From a checkpoint of a small mixture-of-experts model trained on Wikipedia.
Size: 14 layers, width 96, vocabulary 16384, 17.9M parameters.
Experts: 64 clamped SwiGLU neurons an expert, a softmax router.
Training: a variant of Muon for the experts, 252M tokens.
Below are experts of layer 4 (counted from 0) of a mixture-of-experts language model. Rows are named router (the router's row for the expert), gate (a neuron's input weights, with its number), up (a neuron's input weights, with its number) and show model dimensions 0-47. Each number is 128 + 32 x the weight over its row's rms, rounded and kept within 0 to 255. Numbers have three digits each.
After each expert's rows: a language model's description of what the expert responds to. This comes from a sample of Wikipedia text that the model never trained on.

# expert 40
router:076110151133127126140148107135141159119104156150129168082096076116113176062117119146116119130117113105197114104089135217155124147127152148127142
gate0:065148132091138118143102136149086097102166129091165063167096159149099135131175102128113078085142133119186123146107095136125071149103149131164120
up0:082151135111107177183122132159061116112136186147197093136151099124168127087152120146123037118089060133128140121091129158124104136107154115178126
gate1:143087074144140151103168172120154194128147128131076141142137101098113088103091122150081067159099108139130134103124094173114110111163129093114132
up1:100097095126134199089164138192167227125169108158119146126148131114091091127107125135120089125119121163119165085162148156121118154118120140121128
gate2:116110130106096079113113132200088138149126106113103143146128093111134061091162147103158116150117086061125144083119164149135181110139179151129138
up2:133096109098110037110105180177084119146110079091097120147081109138139104112132145134125111149118099068134147086134077129112102161130192193179125
gate3:114139124086133103133089113092071098147157146095124091101159168084122092125089098115146191161058119094127134166152096147161134163138153075090106
up3:212143128117130137151124161139119085146140177111131100106122144111133143123128122138120098197100099126126150199076101119160100185068168113118110
gate4:114124154208140077147111150176111116103176114144054136111157135085123129124096122145142102145198062035114160141131136166115134150082153162156119
up4:111098086168141097151145155182141149122156161137085154131115112147113189154086108154192107142186042090104068161133135121133102182135186105153115
gate5:139062139167149150124081118186158147147160166142209116101164123165106158072142118113133133143085096137087131157120138150129155124107167108144143
up5:134077115174153109119074118189092141139225132162182131132128129127091140133168118122095074091123129108074132087094138150109134109092171149139130
gate6:137218128136142177124098087083127150098132170135151141086118065138077132087095138144118100127108057148131180146125110149190042136150144107115086
up6:088170127127148114130131091078141195113138137116112138124160132125096120112113141133089122137110113116125083116091093166160089118068152109135071
gate7:070141118139073182165144137144066126057109168129164146111094077112072121133110086102133101113095171141165155168084096095127093137113152116117139
up7:131107122169124178151158123186079123085121125116161099123162173154128130103133122165044077097142166158157177157072092125157116155129181078114149
gate8:145153111081127112121155140152127171116099142126172062133094113150117190118104057112062163158108130154133119156172075183083107175138135117136123
up8:082156108133143113147153152200117166103080141129150111166136157128162138102079096094074105176062160090104098162180066142141167167125126133126157
gate9:085065112085118123163100151119090130146129131200142082063114140135076107122123101145124112168092124159131143120040088205122089126087133117156135
up9:068062139117146180149120128126096094181158163159117107074093131134147091065075089166101147112098121193160156155046122178101127115060134132145113
Words after a or an, mostly adverb endings or person nouns, such as fairly small, predominantly, a woman, a private.

# expert 37
router:136126132143090161178162112078168076092095110136065066106171117163091157085162078182136131111148162140087100093148149087095143094140107153102128
gate0:141109067127133135146107126114155154075119120141155139109171132073135080106096058179135143152106119123111127137161144097155155154080131140136102
up0:109105118117098124123138143130127173094183139170133167133078128099140072143097134182138112151134109124078167120089086096143146146060213135157098
gate1:116059121123124175116155123158137104107052131132147148182125072154170098159069153130137099117113138158112194232112093100112102130107054172177175
up1:120129152111138143108129168080118132152128153136092146113065139178134142165140112170127117098113152194045143131101101168184162115149191120072099
gate2:149113097108132168128134176151126150111056109125117131157073198074101125134132124129170080165127097100130096090091119145140074165083092173070122
up2:194121162153123181096124155132099141131146107121095149077177105171147149097127091163066094079109148174124106189077118114140132115102134146176126
gate3:113226103081081159136167138143059126155161143138108173149077118071129168127079127116151134133110091062147123130150196114165105118062126113110131
up3:101168110110141184175168097116105180146155117187120137129110111137135167133074093167102089098135129144142172134135165141157148136046103078181106
gate4:152069079084080148146125119126147129104148203124144109134125173105096127087094117137186127102110151101178096100199081119120134194101102099127139
up4:101109161137172122145090122096147170204104097111118105158156109146166161161130085103103133093083143117105072121136068084163132159099047071154092
gate5:114153153148137119142133103098154145198124110146131205104107121117136150105095133153077144099118149118139087144102075076149115093119154177121101
up5:123094108121134124120113134129135099138116066144112134155133068187105120143085106133103118145127117090100091155171108121179164108131086102103201
gate6:143121118163117159063103163134149169115173103162127122121174104207124082144115130188153105102130155130102180099150124146178101113140118107122208
up6:118123122119096159090122183098141156143139138153144138150154081204148105167094108166119153053130152135117168126193140145177111111136129075165154
gate7:136143111131133121081137155116163141136132140114125181088139105136141153148133072163096077161122101054141109131200095139114070169154102097170111
up7:129118125120134116116075173063188114128152119124128158100105157147122148185177064170148131151111112133158101100154069120133074171193099126141118
gate8:135139091132129182139175142164076116122117123088098106114107139097150117110077195102137145121157091162112150091143080114069121163092113118097100
up8:116054108085136125130129143177079138151143089117132149130089132109106135130097219094114146143104111097136193135132118101118150149167136128122151
gate9:145102104134131135146131143149136093160177128129136095101193126107125089094107166103127144107147168103179110144130096120177119179176104175126097
up9:143105152133166111193095123113106096132205138137054091074189094079080110154079122141109143122153175138159117132141132108133100224124138126199149
Pipe separators between cells of data tables full of numbers, such as vote counts, percentages, heights and match scores.

# expert 60
router:126126177058164110133120099133135132146168121075136106127094072123106094110130108093078162081109080203098141083098126099098094107135125169094116
gate0:132089111112115136209081124148133120156166179080119105113075072041095120115152145098105083097105132132127094142113137072144123142132133139087195
up0:118106097086098184207089112121113134182134168077118098091085096088120118145123110094070104053106141117156096108130166114106119097132144123147130
gate1:083135113098065144193107143077086075114177138168052135146142053067152145097173113139193075124134119105173137125103094114142105129092167071134132
up1:123176102146069138132127086082151128110120124154129097108150149128152118060145138088139088065087095117169163163050126145123146055125191121096122
gate2:157092135090100174168121057115168124169143146154147156127151135152149118141125155077086145118126123138099144124122164130147131124104147098135103
up2:124100148083116175128128048131130171163150171186162170120185095130123127149131114047117115110092071178120123149153165087110098132112099115143077
gate3:114101092096137142115150139090098136114093138100100147121161132186151103129171088128144135130151136163061123164053078111125114133126115098146113
up3:171134080125135128113084141075085080186098146045104164138093142128101136129115184053151097110127088153108120150074079142109139145093153122074078
gate4:143142154050133201036064077144120142113103134163122143103116104156095170094174154120093146136137155154161057114140120138197133095125146113139127
up4:125133105052174187089104094098107116105145149141095133101134106151079151119124171111096188102097115170167099102120143146197158143106143116155146
gate5:173107150129165136124108100101092163169117088112114114094132073093204093111086168104121155169113099118145181135105124109162075175126084207113157
up5:102124162109193096113088130116121151152151115122103137122117085057177130086071181098118125170139072118143110126130106118105173165130064158087138
gate6:146167140110145145086089214120088100121095103165130157159137141167128166074099147093102110103145180105172135111166152146124144167039168135132105
up6:084135112149107215074145124149144119077073063168135115201110112162125101109107091128063167076149077135150143171147129136124149125087132119140151
gate7:129075176135153205108091125128100094177101147117142141148133127102037132177082181118103092137098116180103132106137148160099116060173074125124114
up7:059063155149163169089101144149069136162132142111183120109146153133072136141084147110127116150101104172081135088104176159092072096140126141121110
gate8:138091098078135124046109103189140111156132075095163135124130165129141143106153171135113142058112167147186118162121119071125088114072135107174159
up8:071156072082110100113124132180112125209155132040152135092098132123143135122152118087128151120122116117143149159114123052145066156085162107164119
gate9:156180107184201171169098122148077098123135118108191105155187087050132190139119136117122185120107130136162151153150148089049166119100117130108120
up9:124113119143107125092122147170132155156193111157138077122138160165103085102117125155135135125119118155157125123165126108180135117093143082148098
Capitalized column headings and field labels in tables and infoboxes, like Title, Company, Votes, Production, plus capitalized first cell words.

# expert 17
router:088172082157093107152148156212109123144155133099102111089169135145087212082158123100122161063155138128099165134145145166157156171135165101139091
gate0:121145176178139173119116145103062149159203099096140149138161154120123189147148162125182133104116202158093130132159088144106112132156166159156150
up0:123124172128170140147119186120134153151199142137154158104137178112127119088092100160137134167153188139165138173055150117124095143090107153094154
gate1:137085094142177120139126179126128105138113132088106179130084130189091088105149110160106138153115136161085075130116139069114128145105150113113169
up1:135123126154152116096077172189148102157135101173145173181117103080111123120129079122120098132106199147114127136067119059105136155132152166125197
gate2:114117116124119154164116123136156122120118150156151168112087107088126165165065113163161140210125096126127139139168144153079128132115133139095124
up2:155121115108103136124140188113128119107135115162177152154069082170162106087153100127149106094120092151106122137077125130130167144111126155111176
gate3:112061090167100168106142151156063130182108133159084096135058106182142118135069152085140081122150160174144139174154141099142137163141106122135145
up3:145073150177132168090172120173072181178125176187086100167066067140114108146086141101094062175162146167117144166146127095102114162147112116155123
gate4:132071131132126101143111162103163137135156103168135152089073114136133123114122166113098182121138100116085104118109111178142190150082118162116136
up4:107110168121074121086090112128141126126142162085122120141167129143155179117143144090100087068165167090056130131146130123156158127093095156126125
gate5:162130111103188133169123124149116192112093094150119117203159116113126150163091100134099129145112108125157108142110158126210116135126090141189139
up5:091156104120145110107122198177136088190177164121118097148172144130130141096151134149141156115115162095183077138134076107143105116143209104233104
gate6:175151113065160117101123166112138170130090126098143190141174132154123110173084179128151122077108076118158120165135140133147064166185112148089063
up6:155148117066153160148091140125060148128132115122168134157166071116125126137079187122135135095124114081143084121128173148146126152160161128170107
gate7:191083123109092107177105145103141120112125122153150085117161085133090148097138152176174120134140098151130093127124129115120164161118080166126169
up7:151091088100138109185081134094140100141135065148178128067117125126154136110132108183177114142100096173125103206149095165190123163109144181159148
gate8:130189147136122139111110101070110128137127175058152100131120171134091156141155167131081129096138107165151108189147163147125182156119110097150166
up8:112170147101088140095115109072086110164155179110162093150110134125095173164137182154071141101133093132129125153107154186089141152106100090142152
gate9:146141105119126083152077120097104128068175169126092071152104098093157163099192076122206124095137157106116108153154182092133122164095147156137124
up9:119087144109165085165093147115120103120192166173062083116162110103138164050163091143194099086145148116117115152138170131152107140137172121140116
Articles and possessive determiners after a verb or preposition, opening a noun phrase, such as the, a, his, their, its.

# expert 58
router:131162140159124128152115114188167125115103117154127162108103086128103121133133083149160128093104105119116186166102153119154139151156148093119186
gate0:162132144165169090171098154147102112190147134102099127151094091126135133120114164098108072167069142122165136140083092149198087134118048091155090
up0:118169090117195159162113183169121140147118076155149147152082132182163090125131113122140056063066132074116085153106168103160118165057064155167114
gate1:114050104111161098113072067141088127105169125109081152115100147147094092124179120176142152147161094152095073186152083088139122111142105132146114
up1:124075097117191124135106142145083085193160181164127106093142147119120100131127091169133152137103117109107163169143063045134117147150130125098162
gate2:140133100095138121088140129127120150113130090158155038152144171158066116123121055132116167130155118150126114175147166162113143170109082194136140
up2:103128157123153145133122147072094088135155118091119081139092044143132117171135108159121101101128188135149178149079107158158078156177141117127155
gate3:096198123167138100161136165133113170144172107116097158143147099088104157122139143140094104177146092076086145148048161148134104186148199104170135
up3:104204071129119082153140198175097134126175132134109123186166125078141165158097150097054082167133128096110160141078164164137076170178155136167067
gate4:129150132116163151104166131176094095145094098087133104141120094141145123100133148171131171119124085099145079158097102153124125151179144208122143
up4:070091128058160129122172123177093105125124083087135099158131111107171135145063124160144219168115059144119072114119103129173140146130086173119105
gate5:074136161163101096169161121109141118105094104137165149148145184113091115116178122138087119178074079125128152105102126166153106146060098111120191
up5:108129165197143141188101124120171117116112151120123137143129111094143142152211131127115139119076097134074159188120090112105080138051153096120188
gate6:116137093138114151143096119123086102124149174109054113098140176096121115081131135135111149105095098096066093104093138147130161112122157134169104
up6:157116152108097176132107119121122129105168147129196100152121147102131123182126142125097198029087118147130175109065122086150095153085125102124108
gate7:162154063145155161155101128107124109168125081074183058076159104068128119142122150161110094134159133101127151140132193175114101085165093134118161
up7:164145075096132180109081146174124112176142116038173096103170123075123089173116192162133074134115108104198163157146189155127127114129097147132159
gate8:076086101140058163177115138139190137128157154135114173170102155108120104069068116125120135097099163076183133146095090137172170104107110158151098
up8:085158101170079160180073174116181160155169146115127142160135153067142135073154159124126128132136127110150133106086068135148166131108097066138076
gate9:122134067103148126158150093149063140167119159162164116131168124180138120122085109117093114145145145091187053145115127127153173161119146173142117
up9:128140189196153151129056144099124127157123118142138111131166088093137125111143106126061156079111146183093083196086080145139170132136157172124115
Abstract nouns after the, usually before of or was, such as the time, the term, the way, the result, the name.

# expert 19
router:153102073105138192098136100095168132137083088106100156132096133065089091186167188067118118128139144178133105164111146124129133145122113064147169
gate0:101172095101119065097181128115133156124189117121149123103144097124116174190131122122072130135150171112146085075115158168122100180133144119156103
up0:160148141097081143137094144080110137160087157124148134108092068120142185147095090126086157112108153098179085141152100129099087167142120142096119
gate1:132161064113148095137170082135088173195091105131169117126181145096118102133158132150173159117111122074099106134187068137099150124173134138070105
up1:132145111128141166122135107197098149057133154111166119124069148082182090187148167089123176123136111110111104124135126119159138127172107111115084
gate2:109160162102165091151014110097172143126141098140174155134104092138143120122137160100101135111117122109068132088072133137116162066144129167120154
up2:116107153154099183192063090099150133080132118157119145108124101085095071126163128077160165116102104143129106078090098110167114092089110144107081
gate3:065131046136206159120138134151088143056107131163134086097196156132140120129150111124087147084120164168189127113168081121143205117151188140131102
up3:100126110100136114069179127149083159132089127082134141114145147152068155127187168119125129098101132160125074159153156166119238144149127097151108
gate4:161141135081160174139092115124127116160099112111117154159207063103094150184078107152228151106096117106134163123117133135158141169096112139111099
up4:128169149129178118126110164090039100118155072099132154133111046122109106113115166091151122107085137160166103131127157191115145137114123138065080
gate5:081093133145181158126146110113140113159062142137127157089110126029156137152120044158120126167139135163141104142118147146115138120144149111145153
up5:091105148100159190147186121106160083209109164129148151085065138060162147141134124124125153113116181147159101133138114132148173120151158112122155
gate6:067108170159156122154146169107140184130138117193063102127140098165138139115135108144111164140141106129134148072062154091078142174118179097139155
up6:135115166096155144112130134107097122122162085156092147136107164159095105177064176142169127090188139129077100134072103079089154176113116067072166
gate7:129121103100099128135103186156132091149148166138106145131087159115112111152176161119145133157140149130101142108141117100146146160143227074035140
up7:145131065102120137161071198129100113168154139119124134133109145119128127136204139114114113159105098145142129094150074090157187183134197124076154
gate8:124163141133064125088135163160048130100132110141149148193144086136100128131137085149122126145120101101101150056184134155124057204163174118112141
up8:113095115130075113106174178115116123089191112158104182147120120099153113141095082136122150110141100101115103076146076159136120187174155094092102
gate9:135127138139159170098110141115106121132138127097109115142131103135055116191109166109202099133096101089150091119139084146104146117107147147090214
up9:107141147149190138073155140137139169110125137117094142131144145105059171138116168124198036153066117088165100109124088139116122145079120125090190
Pipe separators in table rows, == and === heading markers, and colons after field labels like Contractor:, Party:, Language:.

# expert 53
router:119141111101135107199164170084164107090151097138102082155160071099114088106154131173112122174059086094123087139087124138094122168172122136138126
gate0:104111121148133099154119160074088145150207175183140113180173099187129136059130125134101077173116138084118154153107103156104113087111109164100112
up0:127114097165149143113150173080136173090153135169134078174201113191144130090142140206085115141121111103142120157081088129126097114069095118146126
gate1:091062116100114154110165130132103110102171148115094169095165183122191089113187081124122027115136087110123097109126113125139148157118134151117132
up1:102106127113087102106161081120168138106174122151087166146157158101117110098144114097138054107142077129120134118150108141157106217094141203126130
gate2:132092101108151144108170176107151140074128120145166172140145162113135056111107131169109145064138130090143156121152116116116118217152168183105137
up2:130128121126085143163090113091075107068187135137148156178128104115184117135152212076075115159081139114116126167117139133159114190085071146127106
gate3:134150093117168130132124084125128149138131106121177153103214107119173102102155122153124161093135116192184136162082136135135148178152080105119156
up3:092239101071166135175145142091117153171116101122175094127210075112122123107126152130112130084138106171149103161122077101118140167159103080083133
gate4:121135135156151136083146182122101182067146124107143124100162154150126135081092120165072135129072108101173152144127181158113164126161134100130128
up4:104156070097162118148122141127125122141135130116157115117127153050137122177170130082069148172092137123118155166147085156130083135150138077127127
gate5:129093090063126152116070038174074153104178129133119043133163084155117162083110160099100112135118126147117069177181178168088154146104119171124139
up5:148116072126150133161111119147125042158094130105197125154131181122113131153116124105092152130164143110145127134134084129069136166095172097139076
gate6:121179095147092092194086181132132133143150111117081153129190100055106084087143127131134072101140164142160144159159139141114134148070151065131088
up6:094125120131123162094101195129164116190159111147101194117140150083093117113107136137113082159140106094144164131130128136129112130031210141144099
gate7:108070128163107148101132165125120126089132110159186088149214131154159056120118142181118083107117147138138099132081118162161152140116191062079130
up7:118085123110141108118157135115074134106136097150178105165193154185094064134113148155111124121112159135135115135090126208121127138128185080132134
gate8:135107106111157092111151036107129059132145111154070108102154149085124099091153108099101128099168144141156148149085157174179118146128153153130160
up8:105175130125153104099077113145099130092128093099148120095154145104123101133095161106111108099149125113154137136140172162188198131154147078190114
gate9:119123157072080114096084180138081129090054135124111124124137112154111139145160125161144082163152132114186144095136153129101128148136136183135178
up9:052092152158136153159136131125136128120116168136174138129176121112122097106099124132145147120047163118144110106080081140083153120131143140114164
Byte pieces of Japanese, Hebrew and other non-Latin scripts, and odd word fragments in foreign names, such as Palacios, Elandskop, -ios.

# expert 32
router:154146072129126132142148158142125106120131116077160120139104141142077124190083138136137201096110166207124102087133106067116119095098057161156092
gate0:139187084145130117189097102120120167114106104046167115136151095112114109080124093177158113110187138100053196122083075119126148101067184138103175
up0:145112143144120125186047082140118170165128182079145134128136098112106055097146116140152186047108172121094159084127168110100101140102199089102168
gate1:120112138122118178157145110097075097106138185111171118126108105081103099109136144130100129087180140145114087137188121147072143160093130089133099
up1:140057163115087147128056175096100147146144133104125138119127150124036124132089105122093119119113127150106152140129155143149103166095118115187087
gate2:132096043152175149136131090119097140118195123108136112184141145118101086117108102135102157125147092122154082134102067068152129111149141205176113
up2:146132158140154193136086079166126085153141111110169125153155139086059125141113129139130185108111071107112112125092163108096113141164122159136146
gate3:110094143114095140148129186121125134146166122125107149165151139137133050140082074145144129102076171182115142141139042107121144151077121132210104
up3:096088075103106128195090109108153120191193135120116137121120132101141098147104134117150161091097217168150124122125091123184099158094040131124115
gate4:097088109105160156128071158152138106153100147106085135129106091112125140141123110071093185036098125124129099110098181137140099095084160098089094
up4:079106143083174117132082162157112070127104134109125111130143096096147131122138102100091187011098126147122106115139153155162086132080124116156136
gate5:107171059085081121132100130108113154081082131125110158083203145143134070122111115127137122135108130153160110145075162164136119124039110110181147
up5:114176099100105138128132104137131163083121129102088122118177150117163054145080076142118115137120183119156100107079153146140114128093119094161145
gate6:138093069136204185149072121095096135129160145124149097163129096126127123110118175092137115065114161142153079147104131071194158098092085125105086
up6:119077135130162193162052087101087103165120177120177124094153114104083101127143142117127135133054127157122125104180134128113163092153095155132109
gate7:118176113127182158112068112160100134156150105095184166125075132136109107159051128175153185081142114163067099141106071129137058114101107136142087
up7:152208100142160176147133086156086169107126181104137150161101138152086152140034138150129176135092129142109116150141109109124058070108070097153106
gate8:095105065128109125081172116136063230098221095141132118129143112081126149147125095116067137076133135153086155111118180146159177157183147136119134
up8:098095114140123175083154064191097163088192064130138107091130108068118121182119138154085174081130109109135099101130180187158122121087142088124127
gate9:135168153191093204132098169115119087139135126142095115066107111126150089115136159152106144139106135155222140154121122102165145114119199157142136
up9:173146163159109168088118149136146137142130102135116155125083151130093151103149149165131074103130072176203149145148181152143133090107181133170149
Pronouns and nouns opening a sentence or section, and career verbs in biographies, such as he, It, During, worked, served.

# expert 18
router:166164094124127132148134182135195136108144104115151114193121109146154096088163146161140159042114128186138084130171202079141141148129138124158117
gate0:157115127131131085168188147163149162136134193155211129139119164134123100142134122143066182161116168115159182143171149122088150161110143112122198
up0:126131102100131093153163213154117175169194089107141142154161198088109148148120129190120093149143149123171247125150173107115114124134121073147116
gate1:066176159116169093114148125134109121158177118121111100156131146165151118111074110145092148105127168103118118117153198162152107149119118134114161
up1:092161151084154112138121143111106155173192142105140129084083136143162111086080110186107132079103177124106168137155150125175113165106108120112196
gate2:151145130141133205167141079181136150180171155193113113143148073127099162161132122123102166141153147197123166102128167115145112115092145101130100
up2:110122136098174177168124109190129149130228131162101144176148089156093126152117142165123130136148120149130143057180194131139133141148126065144144
gate3:206125104123134184131147115120062124082161123171082093134130147124135103134139167146091150159106124131155130189096145093158180122120175181155105
up3:196135111091151202098116124123050113090133122167106073168145163129146106128104171103112139116096140186111145151093130097151142127109178177165096
gate4:145078106117120137122121116108155116147066172086201138107147169180137147138082108125076141050072095097120154142094138146147149092078153108109122
up4:181063115109132112117087141133128149122085169068186184124159179180110186134102130116101123051059103107133164133097147164146154118095157152122128
gate5:133175162126110120154183102083106172118113055130106141193126108118184115110099129183071129092102109173114120140116119137168154088201139130110121
up5:126139166121137137111095119119131189157151117131081111177142126206167133140054144168161133088112145145161104123123178112156135090163125115077134
gate6:146111180145151139110087127142158236172105114124092115162114197159177169139163160113095084153125150170128135131124116136181123172104106100160164
up6:109097145125140148113116116159133189145133127095097116146127217124136131154109157123085101142138128141104151159118133167149127175124156105121174
gate7:179153159108150179065092121111137169101144147103160123075144136128128131097126138072168141121098095147112168145181124128119137141065118116145178
up7:080149133102157177068110163135129179122130183185144111127097145106159169114156121120170144097114204094122137140179146134124189150097147164146133
gate8:107115145085162173076172199156117133094121110170146111142186153118156114141080149148134123157108093079098100186105147087133157104158071103122102
up8:124170196119097179068126163086146101079137134136157156098205159107156150142095097153114169121118146076118096128148110072097163068095119050175124
gate9:103125173063150102096165169106167100093139139160148161072110137108142113110129185144110113137093139198123150119196082174093150109082123155138179
up9:102106116134173113057087163183120155161139128106128152105117142157119122129105170058130146107076139183103084119156146165132138059075093164208158
Main verbs and participles after a subject or auxiliary, such as moved, returned, continued, decided, plus fixed words like due, prior, according.

# expert 24
router:144144125130141135127146092146146113176087116117107192151154097115089161185109218084158113153151100127092139194159120165092065107148094087136129
gate0:105102091118085226134180121102059161103151172104151177112067153111103114197113144087166087101153159130114095147104102089169133138108091122141124
up0:142106105130124103066160081128078123070153165116100113072161197143057129122155151108097124107148167155171089166168147098097104132125123077154172
gate1:161138108135064199096103073161090066145130069147113084162123147154167075097059082174125129158146083130153097168101068088173123174121136119155122
up1:132112169119107129127116185095092110106130156095123147138092081104134151160131155031076104085105187164177162141159135107143144071096148153135167
gate2:079142163164080123117094095125126139121166154068096140105137136094097120149072117153068190146141112109132134078151154145105084154059110135112141
up2:077134150170101109150122103127125118142157143068114122110126129092123116153098083155095191126132110153163121079118139140121100162051122135086126
gate3:125087111151163182198141172170104116128144092131179133178151149143130124169054194160127181141123106149162126178149152111054104155089164062070166
up3:124097140173168123182170118147125149081141087127185113156144148136108086178090122155105191120147136174100109160116154117068106111125193093073190
gate4:139174146099157080118097138128142129116105068111086082139107134129137131150072134030112141136112145153214205120114106158145082106112085128128159
up4:105089141119148161143100145124154145126102090184104062117198133110117180135069148093115142124104120159192132134140082153103100128101123166173096
gate5:189133127195128145088153126124119193101139119094146127138129146074176151151149117104109052165125120129087129121095116115155117110099121094122131
up5:149157121149125163146112130103117084149129149110109112172112107093093139132212100122133140138165149205113136108074138114123101181114121138119065
gate6:070163095112178170181120104128182100170110117070103165109183097102119096098148083131156088141128135108129137109090183209120095126076118143111143
up6:093139099144141161106107075127153114141126126081128184056143096108122107121189103064146048174132126080138158101076184167093155142116153139077136
gate7:123144160124124164174130130077111098118106132159136220131187171150175165120115087094114128103148198124096159127155087175142094120134127093090126
up7:099166154162128142129124130085075132133144090162130125116097102113159130138097063098148077077128151124105146106104113159176126136136095105106136
gate8:125152136109138117197133128134141158152153115132164109107165157128126092166100132149096112160107074136126146106153135099162074170135174155105163
up8:134143155108152095139130100157103163130143157139156108125125128115168116170081157091135123177121080171156124107147162060138075151109174137142133
gate9:047096099146101108149207079109103153109112141204112107093167130108118154117163124122114132178129110142177146128130108123119153117142096114172171
up9:076129182140131154106213082134126147119146149183094095132141124129130151156142128118199112171155142091113145147113108097120168147115163132160087
Line-initial dash or pipe opening an infobox or list field, as in "- Address:", "- Country:", "- Built:", "- Recorded:".

# expert 21
router:181125138120111148074158085116083138157163108117149112091123119185130166199046082115099194053146134141100104123176077083144161171119115157125055
gate0:089135133102141142130088148092141088135118096096151190070088099080163107108092070067148108130103124103168135101136138154134162150132206126156135
up0:119173136144100184145109111108056103083160097115155165106102079081142108073135111096161143136112163094181139135109129179157127186098207158205131
gate1:115114116119112112101143125112106065114143179122180155112151180123097100172107109091153055126134071216155120090158132149144182157129148174076150
up1:110152149085143149058176108092128145089135162156203097128147149164137109165093085133170158128118148171165131116138131105159146095101152149096138
gate2:131070156136150124157094122079134149149192079121146141142089141135111093141094176117087094063113100145137114097132079131145168132094091121140172
up2:111087123121147123130080127083110133151172083102139134147120102135106115109115140105079104073101144169135148119127123149120149181087103135167221
gate3:136139118138105155083077149129136123145118114083110173115088037104130137153147198170115083165135108147103120150188114126164126095166092140126121
up3:125141093110106203115075159098105070168118132051133159054114071123094140146127162071084147075123141148158124157137152071158110103125093179115079
gate4:131124111076212094101147129162137138145093099121138122142105101088186102100047127123169134126112095130133124100112179097148064071133168171146143
up4:119043151112142129091165107145150144121100063144109085097178138073157084089113121108184133100138072147101063143173113105142073119140130149125091
gate5:096104094139184109098121145150160180128199077109118150159153045126122189153142148125189129130105128100094137132077078181159118139121118101128128
up5:118083083123135106108086158156197134125224112101149140143117097096141181184141134136193121091150155101088124132097129177136118169085115083160096
gate6:182141066178139110094154118109126106119077090154082116061141096137145097104159142175160095132166083133116094113109128169130098102187155111174139
up6:158124062185144149074145143079154118145080130147095120045098115148164097097174163156147126120185054161122112111112151235127131120155076114156161
gate7:148117070090130116138106134148054070106093137151132115104137079119129143078114104127163121140132177142058138125136102142142149140092159108140140
up7:134126034092101126140099133165086124117112116168141130134095094188110166124147117123201090141122195160069096128112119163149106143111155125099128
gate8:174119092137165137114117111100118116149161167134063160179148109132093169124142125154144159102119127086167076140119217143085147134137111049152164
up8:168087118120119144135122118112132117175167141125152151170115119124107145110116107168113096126085140072149141104148138103095129140170141063090205
gate9:090161148099106150083109171108045126127138154153104104120092114157119136083161131125137145110111151152117172090068195177163092098129151102119084
up9:095171126116102153136092141128074169126107153153139136127108151124093151073169160114148116117088161160107126089069194184111079148104146118136111
Sentence- or clause-initial the, The, he, their after a period or comma, and US place words such as American, U.S., York, California, United States.

# expert 50
router:105159140142079083166174177150157095089093085080090135125099080110082121083175092108164092183135110149094088153161079122127163154150162124113103
gate0:151075085152089123146171082177143129132113158159127150138159074055135078113179124145124166135108090117122141075086141178096209157173090085171150
up0:100131095103133172095129141089072086162146108137134140120071122113204159128129151133136129093134166133159128194123086149153069177049120108140110
gate1:119153205101139136091105126115120166151114093072159151108135140101136142184113100115115113092129050129044139117122149106155094108169108111115146
up1:159134176139143094137071102155147119098156162124149156144118069098113120135157114130108082080150160099155115104091134192180147149081176149159138
gate2:129131096095140150091128097159153161134089178085204089100123140116128097099141126063077100137152118125137104114089178165166110183139121131120171
up2:125111137118155092072091127150135102142171107121154199105164143108125049163138081180140155142133100146134121164091124103123062130129132059109112
gate3:078106118150143108153150176166121131128157082112109142089095129161132105083126138110136109133120118126101126179090145171129093126130123172114095
up3:204094103210122119080125190173111144124135160143149103109153201143152159162145118162137086168122094161134141104133138106203169127105161155157179
gate4:104125123170077137189126158133133165086146155126135168119187124146119104182127123110090162099122135125132119173092111143155135185115124074119120
up4:114075067088115130138110184112182121112140163094147160166119131137175114165126133079171121103134134173126106140090078158123090180132143113082128
gate5:184129080127160176124107113187151136160169182148120138190114129131155151056119199119122121114119116164094178146107059085155141082145130107156103
up5:132137169164148123125063118143088130156153116084115148083103184112102109104104121089140179072135127112096163143117111113137128151085110104137069
gate6:124127091115085130136084112139099190125138149169148127169143147068125102143113147138136135096162119123080143193174138102174167119150128174126139
up6:090102068110111115126136123173122135173133126096110166143170149154130141185109118127150163162085156144137141102137094187130133097085132095103141
gate7:127125076160128126132137147157083104154158153097093104130173087090175070131107115121179111119148105154092167111105067107118102167144148111094112
up7:046092167111124133069104173116079143105080145076119097070110144136081117108059146130137109104099159152082147144102149125155193118093177148174135
gate8:139142076117174105165148135147121148186180141122158124107068147071148195092150170112146129159172091139141143160113095055159131119111141105102114
up8:127079101057160124158122154151145154175142136094146137078078069099123203122108190138150121168167115161085154091088150126139075103156143117093100
gate9:148113079127112137168121121052122093084165093178137078101136101150121094121104141076084090139097087131196127148171139182151131134099169137108128
up9:158124089098079124205132116120132099179154144079115073140087153116163101127131107195125123140073068152162170164152070160121130163130170096153146
The word the right after of, in, at or to, especially in organization names like the Parliament of the United Kingdom.